Experts of a small language model.
Experts: 64 experts in each of 9 layers, 48 GELU neurons an expert, 6 picks a token, a softmax router.
Below are experts of layer 4 (counted from 0) of a mixture-of-experts language model. Rows are named up (a neuron's input weights, with its number) and show model dimensions 0-191. Each number is 500 + 40 x the weight over its row's rms, rounded and kept within 0 to 999. Numbers have three digits each.
Before each expert's rows: "comes after" lists some tokens at least twice as common just before its tokens as in all text. This comes from a sample of Wikipedia text that the model never trained on. Tokens count by the router's weight.

# expert 35
comes after: ",", ".", " |", "-", ":", " of"
up0:489524524531498529463488538471588477491520476538466495515526535488486551579459522508539496440486477400447531488486564473460427468506456577594489514444440500538446401461487464437506475466526518554473464477546570572493449514407507483509418558550494561494532590480423576487514496529531537453511442511522453485520506485521476518516492493516519463491469405500473592516444506543502520576495450447477482530525453483518472547573446493508515512515516569490470487500512496432475469466489577500493488524487550494526512502431435489515487540503573563519516476552527504479507469508451469558
up1:544519397517461496510507408537453478600535513519499507500502492499458528537555577469493507437447502454476525517506490529515525460465564506484478526568547537540445500543454514501529512523564551490486495443491491495540494488554525522481449513467498495571505515482556537491492490533517541502531437490506466502455551386503456447586460545444570439463449466552474523485519521485479517497424518454471517473470478458531550495539479477469563551533489453488491513528564477534459536464540613486518552546448576524536495469552567510482444416498560503530451495562498468544422434498529457465
up2:522467478466451493515535511468546559509527511528472520442471519483449525510474503573420494555540518499562558549494551477453511476557584520543516503488478473540517444458486466507457450447512470480539505564516510463518444504448480501387504494529507554461494609475512433509446516464496445378503488489481509470474507555491528503509549505524521463504455399461585478452482518499559479479491489577530515580531461497495510545523542573451580486436503499490487544505541532510482566490425487487461509446506495589513510500468558506503547484526560585504443428480464485493486436509464448450
up3:518529579540474550512515482459501578505525500573523509479454490447489515525524520467548506494469474487507508461415510451528477495435488491549462514527462488515558539495459453498525476486505502418555463513503528489545524573494565494479480481520564542526523500557508458477511457562427496575548485507482499467573627508518504424455526431517543410512532482516546491463476479532494451499480587531436506511514456422458444450447474531493508533532533432538445591469497551569471444457402508434492537481540520561488521511513513434483488520479524465512498447460520463448419463467482493545
up4:400432485506442491523537538543498491528488490548543495506511497502480543455523558536533574406462547505489459508505574549422491521560467489542438529496507489547537493471515548501425412544532494440482479465537553478515491471487468529498501466482522489506480474541516539455529457487517518452514510477513500497533495433468492524517483542445553547476455423537538473481462573531467521533457594534482460463533521543569482528451548553543493558501438487535481451494527508608411458391508515448494502505512455429427539516548563500485471461538494578513500478558493414460530527463490479495
up5:512449427455529488516477450469417453462520500469516474534566460485459492510505530513545435526506458568509462477522433511495484534482481452431506483484451427518463486494510510529518510500555498498408455468546478482488532509380488516414487365534482486497526471485556498482506471558428453497452488563511497486413491504491509547520478544469503562461524513535528510484527465529485545502446517574498567453559526562534508514531510534521402503545456521493454533538497496543504551487531577470470482495493514545539518499518631493553532486554483526484554442518480540486520571530532594533
up6:503431495482522523564578566563485522470512459470455542486523556531433515529469485452557517532478503414552473464477483461547515484485504488514469543503552543549499542502453556518481564500523512520454521536474528482517455518564543465516457554485551492429531478496537541492487439528431578507407535501496534500449426466464509473441493482576496428475490448453568509473516466510496507472486449478508634466562498488424483486487477557453478503492515542466485419460518527495426582504495461527481538446482539417543400514501468587481542499489491523470479498506521535499499480580454519488
up7:563499539489428466475447502458496501483571473437493484554434557511524388497539515485548458542507542522556481407494538517476552465520517479423467554487562474501453483530502500509517517411478556446456529524520528555528519513539464490525495587519513564489436505496462489429528436487509493489517555468523515504486414549487506527458517529422494473532477455462485510499551441514533543540509560501539503444472463503447534565529575443574440516487501505484527535448587523516487481487485438492542493620585506552502493488526521463484526510455495481482511471484455559478462551456548482427
up8:560525539444503489487511486473535515483554506495478465606507521510522525463532550534488483549486517489478535490458550538506481464490541541540493508439532484605502463471544461540484531546462547543476484545481566522538434503533469422537505593466526502528499481560584437539458573492461540450566486476472460525489489464459521486430459442523453472557435490554531475550473485426536463450517561495555468495520493524413487560569550491532545432538489435502418511536498451561523498509481469429534391505480462531472509506522469443524541481478502546395487480501526529459471476478511486486
up9:446478488581525425516549501550588470457552418486508520473482506535425464474466468496529531482537533538513582525607535538514497450534522446427537442469501524503493580453529423494462498517566531451492478459527500496508463446524498538446538421521433543511464508524551598437482541487513548569462506526498537489471451539539470480463476580441532540466486475556504534489541535461499495470478508469440493478422538513540477424546551461495457590525554498502492474511438540464463471456480551488533463463486460534521557525597521471498475514496517465562503513521520498516526548467492519500
up10:512527507474469481534489510505402441473515462504474511490440509464496539449459490487512496463504484571508506526455525484506470480472499488525440516549542466510429497562512520460518511537461513540468461575482529502465505524514534550489550490438521591515459484465577474557491565559525459452478517512509468458441450528420492465606499501537473532500443478536502525482434495490471540550512516559434473522475546440529442519467514532518602556525507432510521474563544543519546451538483521631519511452466432521454498506470562479468489622509523471493472492541546411452522458474441538463
up11:494479448503501463498511508509503510527571466576499463566488423423538500588468453569508522466479524563507466563432532460502462541451550444451481513505523427476492468454575544487544445479457525433478476562467549502506494484533462472541505492481484530498500570564495529532457471505530483533503578557572507577531497454442471468591441513516476484483541489434490506482542520495497502545480507524570471579475458496511405441534492492460529548440440509502526511487479510498519474546522522475485490439376497465495437427571544509495470524467555559501510454491536543495520552445515512458
up12:532576535477544536572483537488521504449544524521495465516470432556527512504449466466464548457440521481560493531479552447433477511411535429553515511531497449549499420456526453540493498490489492521485524527515550476476429492545462519493504493518475564505445521569505475471447578482491500499554493495558478546441543529474518441566530506526556538468423478489538602527521478402531471486467496497519564514466518536547452494514516514563593537503456428478461503431581515460519553437522476543510457453483491498476497493553523466490448469538538526560470415586521457481510467458472483503
up13:502491451510477511511499529517497501488545576524495512468522419546453504445492386518549462499469469518471527536548511484483524480450513526459481459469512488541452500482528448542508524525540467511426512613469547534629617517475523541532517557480522517496453495531468452501478564509483445461547473481494504513441530475490571491536490473460457611467470521419489502492451498455455535480444530488514573527578489504434474520563593529527513508485539499522469448510484523458539528538497546444479529513477502515469544458453443367435459474484488562502486451483499493459514465547506501522
up14:566493528493528493485477479483527496440491441466507614498503500506445441453496447487451495519503546517495497438590550511552475530573479510507484548525471520507459598456470481487480533423538454553567562508498534544493476476491451489563482520390506505540513505609546477509580536436486470539553501473511590502481429460556503454510530494547505453450511477534508482522522470425476530459462560512479462518496503458521481497419494484489506483498568564516534547556549515509479480520497558499498397463461469513490483523560536490447408427474535546524507457532486513469434487492447468484
up15:533446452541502467474454550548457462464511522512505543481473481508432520497468495538549553478479423523513508395480463462540405470511507492545414462496504498589504473526525556473518467558550529526506495513420491434518574446504493575555518484563502522530432497454548555519439566439508515527563497460536410481495492479433545448511564531457495553537489458556467504494482551504474509526550504404470512524515518554511506504562530497532511613572448489537459488511467519544504473504514480491437504497452454462491497447519515529479496531498475522509506507509527428535508452564418479578
up16:519487462491520511516469532521620552514496525469501528542470534476499562519475519498513530542444548490463469406454516599460559491480599455539523480513502553449480530418543468532558536545523551506536592579530567515513492541490503498397534477502499508538490537452420508477455482524488494477533544474483454495488465493461468452452530460432473538501589508470457557454456537527449501447486563493527508479441428511518555504510498486500511487460506588435507439517454460527503493551472421436516455499474455487420424537519456490501453491503498522572491521518511504543523550498489464543
up17:619453496527490477502527549562553546411435443437545529452597492545474454519533501528494581449519413559503520452516506496507401549489502512483492491500454529489515448474500533504475521435486526495510480500539525568516562508460460530471459455523488513471520484542509504486485501461492421538468496441543431519521498479462482570488502509497482565503489409471447522482518550524515556497479499498454491548539530500539538529402475550559423511498503534556526437440476492514460441569496519477453446516512517438521501437565510504446512501508475521507487492524513466447506570559504467617
up18:522474491530517490464532544426398465474492479571476515479431551552400545423480525497505479480482516456535574504464439515543532519537465559455561506475494522504532529617493471439530483513392478512389499543454521465474501562458467470477494515377476508509503524500561507502472490507453495490538527514526520542510476628451487455564523494569527454448476480473480503487487469513501544543509585460452577520512512524473505512527467559544469479507552518500492495588465522482484561520552517536494502451453537480495504519503464499478501515511502506501496537503560400497488472509564543467
up19:473531486481429472582541528567550464449476495527438535573508498552544504486505514406470464551483493420463518490486514574415469546483468465521458522505461525542472590460461528502493452438543465491480493486445444554485509567524465466488559526496581559508488489505476419462507578498495513527481528464487508440464546410502487534490535515426480526511455538588566529531512475462451480536541583522519516509479448530523542527532578496523482514490478442529539502497455517496483512425529476518438471475506479475437545521568503509475432496524495582524444424478513513400489477489520503528
up20:498466498451478493448501459531523457510511553514539559521426425524511508570519454473487543496537506547516468549519467496496506417446530470554490536509428515524494456472481578466542494519476509458427516433462526530503465528463467522465468476584514506451477475560603519583425562531480535478529438484521485504497417546506487528550515531539535580527453465542495520563538457493500509489453514517482582526500480442485455494460536502546499521466531421446467462528502475492580526543508473511467578504511440491396513531466500544453378496505509525418516475533513547555532461528489510543
up21:462552506494487497499537463455529521490566524453503481519566484511444586418493519483483495543406461511468477488477423469507475459512511552509481449500472475524415500515469469441492466488499500451485495459559526449558547559500525539482538461513500557484479584538571511523541560520494537485452435463543412495461483546444548446553487515538555509509397478528539570447471500459510475526412511502502500508527493624501537541509456550519565541446542447554431499477537554543513577481445537515473511506443479506506550487486547430612490542482500479483484526479499446518512498486491489503
up22:533473500561454547474498430563500510413501528540524515472539462488521540552471485480512503516530484481498415472468488404486550465480484496458504518558499515530471528502494520516480516493558587470496551491484473474506505440537473534577530536568504475479547450413552471560484480383491563502495552526453503452504439464447526515415571475495470528517415522544491449442535434518534577522524473492513465501511510527552566467447454513509474538464469498491481453483473509491482532491493478543471570536575456531489517476411564530612451504407431500471525511515483546496445543474495502481

# expert 43
comes after: "-", " |", "|", " (", " \"", "\n\n"
up3:491484521537549491401604493544504502463431473529462520476503525486570530522451434487536418486488502459478507494527528470446501514488460434478441474497541498507475475424500455548458473445397526508592468513452555499516461549548570511487505454435441521515521428452515490518480513560511469478452479480485468528485477571515536508531522521516448495491524511497470435552629486416517443533515504490567510476471544536509498536518555460475548546426497506455533559510569515447485527617510506464567488492474465473492478517489499561466530506541553510543488527553489517535443532493521452554
up4:604409487529516498475472497488574518409536541463510547489536509579507518435535511542508499441493490459523534538525539445523490523437510444534520569549525510514533526474504469494494452516588472470536506485597570517491476528537454537523488551472498503449480483571482467571441512443442495527553485457496513381474548532462517471525483495534518499479454444458572501527436520482430568518451498532469502505548578498462504497540455482518499528556513503513470454477514497538526456496473451511521463458472465547542571445581533478522406458537460506512461430494481453566531484439497483471
up5:495451488479500499519474506473468583479464440488538528491509546504455443483542549552428540472612460532521530536462475596531495526509458518509512489467509491445501478513572499507486498457477512478477503472582491475549540561508516452462507492515496438510396498517504529512537416454505471505516531483506517563550567466455441481563540538520528489553459433473471437450514501497438566382583526470520481484550530527583471461490430496542475513473551527508458511448495508556441521512486490452470450524467498486603518433560563538508495465461443564483488517426514463455470504504496555491
up6:468574477459541527492463521477512526622452511519399549450460557482505490394542500516484507496483549501527531446483473516483504533492512492465508504501498555485497404493381488509529549578482558496460537505437523524546465533478470441538517430538514473441454492545511437506470466543451522514535489500457541548567579447526461519553552508517608469478505522580520474486459551452546539531518515528533481519486435472509499451522602481518524527495446455519477451495536516496505465536451518433491476543498424601451527440471503546473474527463502508481501530552510494519532472462491515501
up7:503500515537461485561491500470416493520498482463483539469563511453489450463432457492555523464513563500513460505512485445499566489517473526508476486474454509527510504490505556542483527542556583510526486513528537462510475531471550567477438480498519446432490488478528515504518494493510486480469462552447421456492438578505487534473545489474478526424502567533445537488491488564448459539574481461488464601538544603520560488444464512480490489511582542476584443488462505422460579549413402507531498531474501526421438511512542473558498432506512466473565495501503536523558542450486507546
up8:575524532485425504492504528431486532401503486510508515418520517500487525486539505524491507558481547487528454530485414471487536425434452489454484543502507497495516450521539443567470507479479543454444491439560576547477502473557508460455467562483541533480476521462506450541507518506535481494510501503467552608413495485473478551500537460472552460520504390418522492445488478481494537502468548543504570519504569459581447534522523570486466472542460508515506451593552451506433536541453534542474559519500501520529542507506532527473436502503513505469466470469425590517509542494483482434
up9:557452496485507549566439477501455508483462498467513450451499517580470483491621505458472502504493537509486514512468477413477498461526547536433446560498423525478454564518568512507451528413484493469408478479458512495477574581550519571480496507519562515520508452536521597511545527499484525536480538495487453497507586511497497500482530490548596624509490498519508505479524583534492458534484497497535509533548511513547443501505482416521469515471498441496493478492490492533417537464506478467526608514479476425504466497437512466517490496469484456484526491484409476465581532512503462527
up10:550585513460527463422515443517488581483601485452543547488463547484495523522527408524514550561516562471498404494517499462505516547457491542487567575446474523542464578507468405507532516494514474434498465532416489448480539519520498486536478511435482540396524426495464512495476532489454518455515510527525495560553517506510517470529438475549471501485504523567575531499478449400494488528546503474506559467500494480511511490546528474430541502434476471461489512518485494540498513490493517552503501543525509549480507495539493450488439508626523546557486403500521517505483517426518534505
up11:455476536514455491525556492480529538529511482443426523435438458509564602525543470524534526544544475493488489452479544446488474541499532511537527511460415582563492482493451474526506550548449419474509527472492526448483534499533501567511469440583484525541513484522536550536494533523457542487490445482495524458433497597458490527469499512537578535529425519518538516482537549523484503511570482521478424515464488484458537489463489540440594504463404578536427476513505489530526529477458534486466474493440472552504527527456510463587517503515462498461476432505450501587413484477547495502
up12:521489476566391470569437438438580550509548486499531523518535542409467482488550508483515511534508539481514438482432470542476459509516516481503453479524483523488545520425552472479532517484551423449498466491488504451442531512545395559463539486481491509480421490515528498555562580495514463575504480437505546468544575469504454446543451510473474562571468423545550492503445479586493490549499518519518500497465520521464486546551527521509518451518460479529478585522539513551509525480503552462482538466462461554513506494461550442482503524485446506541480494421433406518543502499504480479
up13:457444529472494483504448442495497579430524513485523577525509551512491477465533507478507461520518509458471516469379469506544500483468483534476526454453431497501494477451522496502482480517447500471504465516422476481470492518426459494562469413490366469486529489423548448510514464550487541486615480539486545465544530550462529545495531513494472506480558552564456441508464546534554519545564446510461487502555525508489504544540525488508536461503443527551497497456518479521481552426501494529563502494515466492519454498461488483573552531486462630445533488419522523587526534468537525516
up14:539510529515561517539545478438474560506534522484522483507479546428503542496537457489483483468480565495411555540487525444474529386553499539434498544514540489461515456464540541488478495474536527467422464493615502482544467486550500537498522502527453511597478496499476484482520528522515482539528506441510518561407526519468470477549472581462519389506491512536519483514489508526450461524512455485502543499499502504504484446564453500439505587490518508503472500459598440497573464471425548455501445453442536484525525521462535455551530471425565492521524545580521482454487529487433473441
up15:592443502531498517471555495496511527419439496525548496430527481490463482531460523514529414552490449499500577440482524491483520503484495531493492470530467529492444478542474488532495501515460512492457497416508461486502500428436481511539541494450576519482432522515503465597501543466539585435494465419478485500527461591466494510453486524526517526515514491531485571559461507526497511565635490426481444518477523521551549485475472497527504515548526462493475523576543511456447453511505450503492512554473447442609561418464488493439593513530504552526515455516549477462507498467493503518
up16:510448475555585482516420539481536460534477466548490528486506494515491502522464554528531536491483487528472458528457499519515431498570475567488430459475600499475499510484517498497463442478512495513456534580593493504509491519553470541496508524571473451440565549478521463543485417475436487433503493490504519463466521480511435511439495531506479531526454466484514460553470512519461466555515450459439519520459452456536521500558462580549553579508541526516499500557523492543493433471459481508475517529530514418491473550443465440516479605597463453436546462476513441469432446545512458451
up17:542430497481531479516551522591470515455500497429589494487509522504484542544481507512532504544484414522488495405544528557531461519475500513505569449572530532539484447453470496513498450455485536511570485504454442457494516537573474460490571435444536585522452483493510512537473457450480515514419528528502527554470511566446451464514457487562482447534416533506484505542452477527468572498453522445499555436552520541487440484383503489503482490497552519470491550560484525463555524459519507490461441552539498497487444492537496474509466487496535497551539581529558481537489520506427486575
up18:523475534462491519499562513464512490510501542599542478478524463497520500505568433498517511462539516481515471543485495461488446490505518560482481508450402446534462487495528462458476484449526473461523560542557506445499559533448411509507474516554493508493439492525429574516549511422553460468545513546490469522492519563469510502468497532512485548534437472552412501458495544493456531532458451487561558529449494500506462544574595502461451486588496526429522494532562552476469612510413488513517564491562541519522467466449485454493502459554455468474460432508488528485496447529465569458
up19:495554459449535490509500451467572466553547422555493435512556580504489472503465498577543521541558559479462491485521526441510521473507481530519548511509494512521428527499449579499481463565427575476537512579476475533515483491524551439519534520520503513504572512516537464456483459456541547445506588515443470542472535489490488559574472465528540517443530529494499461499451489487523433495527481520486478489506521446413514460509481465459485485424468437528503589560499464486481516442485465481517488540518563419499502519508428495505559539527535417541524486423450488501526431547572424524
up20:461503493460469532462528472516465516442544430509569476463506472529520382422574537494493511528488488565514474546447474605499498483516428504554578539512545413512476476487472517410489546500450587504471486506472499501570509506457533512584489479550456527473493482459497483489543457503476401496543503533512538445507493508570504521454497501572529428485463473514510501487495514511531488570547490493592497556513491564551580572483536458541497494552562495529467530435548463547521499509477521503442491491465535521582505514488442557529521518458501511463489502440428554449485478490465486436
up21:526502518495463477495504492444493536489432486459535594489549483433462571527486464529531471578516539466521494402511519467518481510520495503504607494471438517515459483477526477549542521460493484495523493560566546427511495563487507516439485571542527438523508451494518514464496466462544435472514507485543476614530471494518431519508511539556433464515481495461411552461493488501549498502474489500561468496519482425444598536444526517493548460501510542456487502548505428514568521451490443493436480529515471472536457513474454462430473411545573529506534476531541482555570488505484529414
up22:472470435518530507501534486425518485548555491474481456529398484495540569473507531451480500494510569462551504488483505495473577532482510571502505489531512470533521455464505506502536564564517459504580515506549485558551449469540515478489502485503492534522436538504519452443494482531492538557477483498499451485522461599488543533453495534440503480483485506440578546546527589473549498487516588494452485499527552542500520416567544443545470481418447518432516470438472551515505479480509469427442413501544466500405565471551562502423462468540556477500525486501535426524482511545459487505
up23:489460487473489590434489538492556522540495542420584494509540476619484419514552495488555534588516507483499487452530488555586485435519501547584546474491492510492496484517483489510411520453518559507494440514496500544570512563537571564548520465484513461518499470549542480531451475495491525525474460484482376524501600537547520485508548510479525507542426500532502469511483512481495508507454523568464474485467463553460511518509495550530477556514496513496512484453528452479537428435466422556475459481469425472549461497485547546461523495501519512503493440510465436459472521524496512598
up24:533555481469511489436419519511477470473445516501466492478455544523503552514464484444473508429392503492556592477523453517491515440455559529489492550508477520508475485470525516509459554487468500504484510540474563454500537460506460529527499563478519483450475529458457483413592460552573486558602440480467444481497516429526521473490458542508540464451471472514435506467560485444557467548529535493607525582481460511504516457566552502526532538479473500551606497528534509484514486445550456470576485505444483489526472509463489415556496533510481543508549484542515514465479468459451445528
up25:568496428464533538519535509467479572501498548507497525491507447502461544524523494472457452465504529491490518421519481504581485485513553489442397481422524444508433513473481461526545462419532444522513539414532509585517496459464447547450495454449490470509512468514503475443521578504487518512548464522528464465458472624568505517474573465452495479494539488470468533568491467461400537504520632546558468483542515552472496510531444472455466460480528500504552574519493486477507501546460463472551497500472488502489454527511566433550514507529553471509475479525534511489461477505569481561

# expert 25
comes after: " |", "-", ":", ",", ".", " by"
up0:473498524421504509457437501489458430497484488458472542515537547556549473460541584493505513504488476552557468522434431571495463479403515462491521527461535477478466576477532459573585508444505489488517434406491441469444496526473476514463515473488380483515537524468544466453574503565530556583495500514477526499513463474519417538531543524526526585504490570453443521492521451491516546502486508568485546460492481542591424453473541555512490542577443502508478519498454463477535531460475508473455499495429540507487475525510520527496507507467458536537549517542482482430513485554522522506
up1:505432521447452508449521531472513546512406499468496443460503540492556534459528478514532430538551590497481464547552530416439518418523549494497446576514460478557493506477516461473520439428470488486511574520423548453499470622511480585496504438547405515552546445497457452513529484461527477438505458476530574439511478584488538552529529466480501513520483505472521515544446493514499513536553516509467526483441482565509556485434536486433530515513513531477499503512489463528506437505436537488545469504534532485464490454487472503447545559536464455513567495424507520495481490537539504526
up2:455494436467458506494492525399493550522550482488445458473486498518451522539493512477495476463485491507496524445420497561549589556551506490462502486539485510489456540493421551516524507475473422470500553503519497563441521558508447532501550500498543509541512519510498455516500443514448414543416566554541572527471478553496513518519491543521437462569477509414454445518559503425483549503470426486518462438529477535545503499478572493523582560447460502567559490499419502540572493575485516572498526470505505467498523519456487554490509524464485520448473516497514489437465547447436434478
up3:469483588453447485409549468433500551520513516485544443538451466489483503483527475477437526470470595470509471504520481496522593546491499504580514578510545567529495482533450527533496465462497495471525570494482472455486448535499487457500428500494484527490494468532436443497494529539504536477492520535528556562540484523460474501518499511504484487469517482496407450470520488534578476523483455500417525430504526559503530573520558463436503507433500522511506502463542566500504590558500421523497527502406489493435482479491593523441479490585486452439553549442527555486438458509543512449
up4:596455497529522544512547449478495486461532496587520535475508484533426477461517529483518474519472427503534458502501477505451475478441497509547476493463526573562549476513472499424535494518490544495492493525451512534506489523464509501501441468530480472510446367556522437528491485501502456499546505472492434498469532500414502498440588524518551523488549476481571497449509531458410529553530478549483523490524462532536492521533496425502493547530584455463445548515475487466484505543486487491551518483475571448467473478488590463563490546489504517462516490589554387449511520549473622507
up5:546510485545480556561521490457482541504496468550480473499521473551438533503505487498505478527497467472478492531539562459502513493395499470533459557535489460431533484508476520475474509566575532498453477500521525573494488434445540563500482587492509503553551559483505489475513510509452487518502467487476465493457519514465535507558476513580489477474454497461516533467525483500421502521457632529480514537538519470526463497553440529490572468458464490428467563475532534455424548503429552522523498535463521441450452478540592522450544481488530500456482495618519387517428510540554426497
up6:457493510508418503511443573468528493469472417520410532446516464503523407531493520451549500486505478463559605479514579462526435537510529463450524490518438509511534521507506513507490490484497408589473545518518484470511450556451513561526453417501489516569531501510515492505484488509486482493534523474484522444486488634482474586498482546526521507473510550522462492461565428511472469474553592541508428469500521483499471505514427480483474489512518523484430528514449571540408522463467539503513450522571560503471462545537467475523522524517503491493509498482467521547448452575516483584
up7:496447528498486530565473491507474491449507463523553492411554522521425480530537533504475523543578472502461465459460518496565420515501504487408533565501548464513529568481531528444532532506470475547418512521538474471500607500477448517484476505577531508475511420548552528430500489477482494459525529499589521521491517487468507559434517469554463543506513440575480463490538503564519504500488461387512468454431545489419544543515483482520431558536495528496438527547497472537467473568481472440448527431521562464489513548520496536529493498504442556464487501437517495468520548537465456555
up8:442496418510507436520403512458461388519588515499484419499546425470507498485553494554537486500501495509454396538457444471490543496505556458532553513447518525451522476525515468485516526550538523447539504372462502504516504514510416479517540493548455482508542490543517449514544524492565499477486531562494540499521457525514528475522535555540476542493537574482477438498454574466418488477459494470495463524517559575452485494470514525573543488451558507503491500419437513513517541559525572452550509509446490516493514521468578499545509459463486534508462492523489427498523472508499579487
up9:537564462515469542503619433425527413496531495508461530458485563470475470492576489493468508489452510529456519534477508427503505489488508507452527442534480532527536469464470520491487561567521475428493517515543499509450428511471499483500454513545484476513540488581502516476530505522443567521467578525487547407522570573484519507501502499535473612510431463490535505461549462485468531518426510551524478458490529522468483466607525468530477536560440503511482499485438565474426473527525445508514486475468483523468519536471586498568519458494510430508525475528453452465524546423442490437
up10:536389540586488453466496537568526567504465443559517485511473512495507505429466484515481469499550465506546482444446463448480500555557486535544509537506487485578450468511535524463492575511520459470542502419485546472508524501475447517485506481522407534453469513499447462504518509537518517521541495534547500446532513511445495518462455527567498504505550516445472530495458470617504513459426540523498479444441538577530496460441450511526444557549437567505516530472476479563447455548509551478401528477504459519578541489523509572507486554458496443556469417483488531520544504464517489475
up11:481526520454495522490476471499494510539517576528578461514488515515427553446467501460439585493403505499527511515412470546511547504477500525506559486465510531474455503559470512548513435507456498470413401403482469492457508506498465423501540479550531474480483492592508507509441526502537442547472514485528522527555530446506564459535507479540459556475477494460463511465507548449453539515506500456463588500457437506527518522446496505531594536535537546542515507550437493502591502560533527470526564484434519486556563449498507431530486452484491553501473425449506474466510486469517517423
up12:511513500564494543496437420533492459518502458467505548484525509502484516444533489480545569489474541535502518517525483516465472519432488463499452514562444446522590453545527486483511469491466557409544568481490487468552483497558495514498439444549458412507597461483496542487600421513460496474528475514524484480489560516393416539504483523500547434510525493522544504491472479530448482450497469533516518481508456463451469452501575508504627545540543484535529498504523501554494442446514451437513528473489498521508452501487474599498538502471564539521537494482496508527421520596455524532
up13:492525563531522470539471508480455487512513495477469466530475490480427504517544459556499500486521499593495511508488523502477534478563484493564551484483531498526482509556467469481541480570457494492431411464414397465437539565544508505511524570497526485551497532565543523473535534509617513505486528509507531546522509400522470460478553536469475541519496527548445469489532490479512544528527526503490464462552494488455441502518502512528500410420505465538489513585475408450600557514519455556527459479483431494455552485461487494426500448494479469509437516453470457395502530495558478551
up14:477505474502496514456528493473467460527541489544419472553436553482509414539501682499547482566482460522563537566468520492509550474484495490529471452496447504441532512475456548479499514499524470465443404519517485551516554534482462460503466516546591470583529541536521488499543528522492476492477443451522463472473509416524469519586500535566571507500487465502511495463476475480481492519575513555484550476440436571547517471568523449411464479533487484461438493541494497461500483519519545444490566459519496501459543492437592534493513495519504516510493423518468535478454479486494491513
up15:479482472420472471485577478466475490495514519473408505496493519463516503465480496406472470507393583524538490589536476585462522543502522544424519484517438453479480480424395485550540531478569485488521461527450421547488440554490545498499490506537440480441472492504571444476492500552543455471525477495417474472456519474527536548468511494487487492520518526490607501458524464506530539498500552540557529527562457536510463510453476582506525470543499460488518595518513500540555507496558554443557501497525463552453486502508533500484540458455585489526506483443497535447461517494465535517
up16:433547494517469467438513497499469453483508473493439438460458528490452413496449513468509479439533503482468497418587466505456501473519432570421511553537477514464480456485476550539511536511558481546499419526554492457517475471487576532462473513487537503523526506524482521474474528535473555475510455438513538421450567538549516427520580452482501544492460465507495487539463487464564505526588503524610478475430542529570567533578507484464504546518480502424439518502447488466524458494536518531518532513431529513487588494454533478470578508577454496516499475466499534474555515460515521471
up17:483418449520555539518505489557486572502514455569472480483574497501464491475561472485502492468541476468488461525530495472557465481477609495534522488473659568551528532568443431461580458486455497484474574442473494508534494530474422570509479484454492479544479530467478527559501478558454480479488479520503502505489560543522463516503487437600478490458481400455429393510527486516508505465558517455540507483530509513541472499472443502511414433529493477481487555511465504447493546505486472505546540485502495513528537492524469435562472476500572549498542529553472515519534511476482470538
up18:455531538446502585493521500456510517513454465495516482492504554524405388490572571467506520525463482593419514509565438471532454485495516569491581443482463481487484529528530410505453539483509484455496506528502517487481494520496477532453454472484448552561416496484493542430518489587485483466503568544510505460491511416549450460540498517525478488531490532544474550460497489492410526501423582504506436450522493483511510524521498446576510503577609493467520485558556507491491422496469498530504462535487519549534516516461600533507485528485500455455520551488528550495489511509542535503
up19:465509530478488531479551584467467484526450476499479517464478507455547483465492388543571506516564485467464485566503524434486515495537589519525469535488426409605533533489418501501585438450513506452466530529531446444496507489453469486506506516516477541503538419535473506471534558517502503527471535501507499495465522494529424559538536464458498482509495522516490455534484518581523500538509508543580464476420527443439464582497505520517497488499502495522456558507490542451394498480483502481534528589519477498488554462516545496472585517404508532488539487469447532476538420434490522537
up20:491493454500486500578533466470556494471514502525429579538552483468514481509424541500497471538539507526540511509467498552529549517450479463462486482467453480399468535483516538489581537530481515448471529477532520508463518510491550549540453514501555520449546513513547527477425555543511514458474537437513504479398533495471509497536482536499595418558471520506517479582446452472481426507477572487481581527495488492498514488554441533514474518547440517512396446522470560506420521505463548486486533507458534581454479525431542406519436461474488525483439460553498531538531545469491545447
up21:557498510498473471478528526533511500436556462506442538437498451502449588558458586518493549441461461448538539482524480520404557511458535504469516533507491552514426511497432557439451535467552414424520532461536544511474560499510501501503480542526606527523507539465534514455520514556541540525479464442512440483436547496525479461489555530478503449529492535529484551517476525501434481563594511511519562488524537530561469493497469477479462555467454544595441460497478466436470467501485510521479490507444517470511553475490574430429466498447474498510539508525427506487471486508451539557
up22:569577490549479523450520513578561413472460506502559537452449497507483541550460499539482476475553443488476528471530536494482413505458515491531491547520530496473565523449527529499494492494526457539467538425472552477433505486466527579460489502487499562515521508548572424436483554526494475524455479481528466507517474492469487510533452517476439405532424454518439537523541533557550480461465414506443457515445607444478503550474502465509464469523492546517457526492495493530482473513455496552452500440530448412548500481485465487497562531521454513492386514463511535542508545566525555523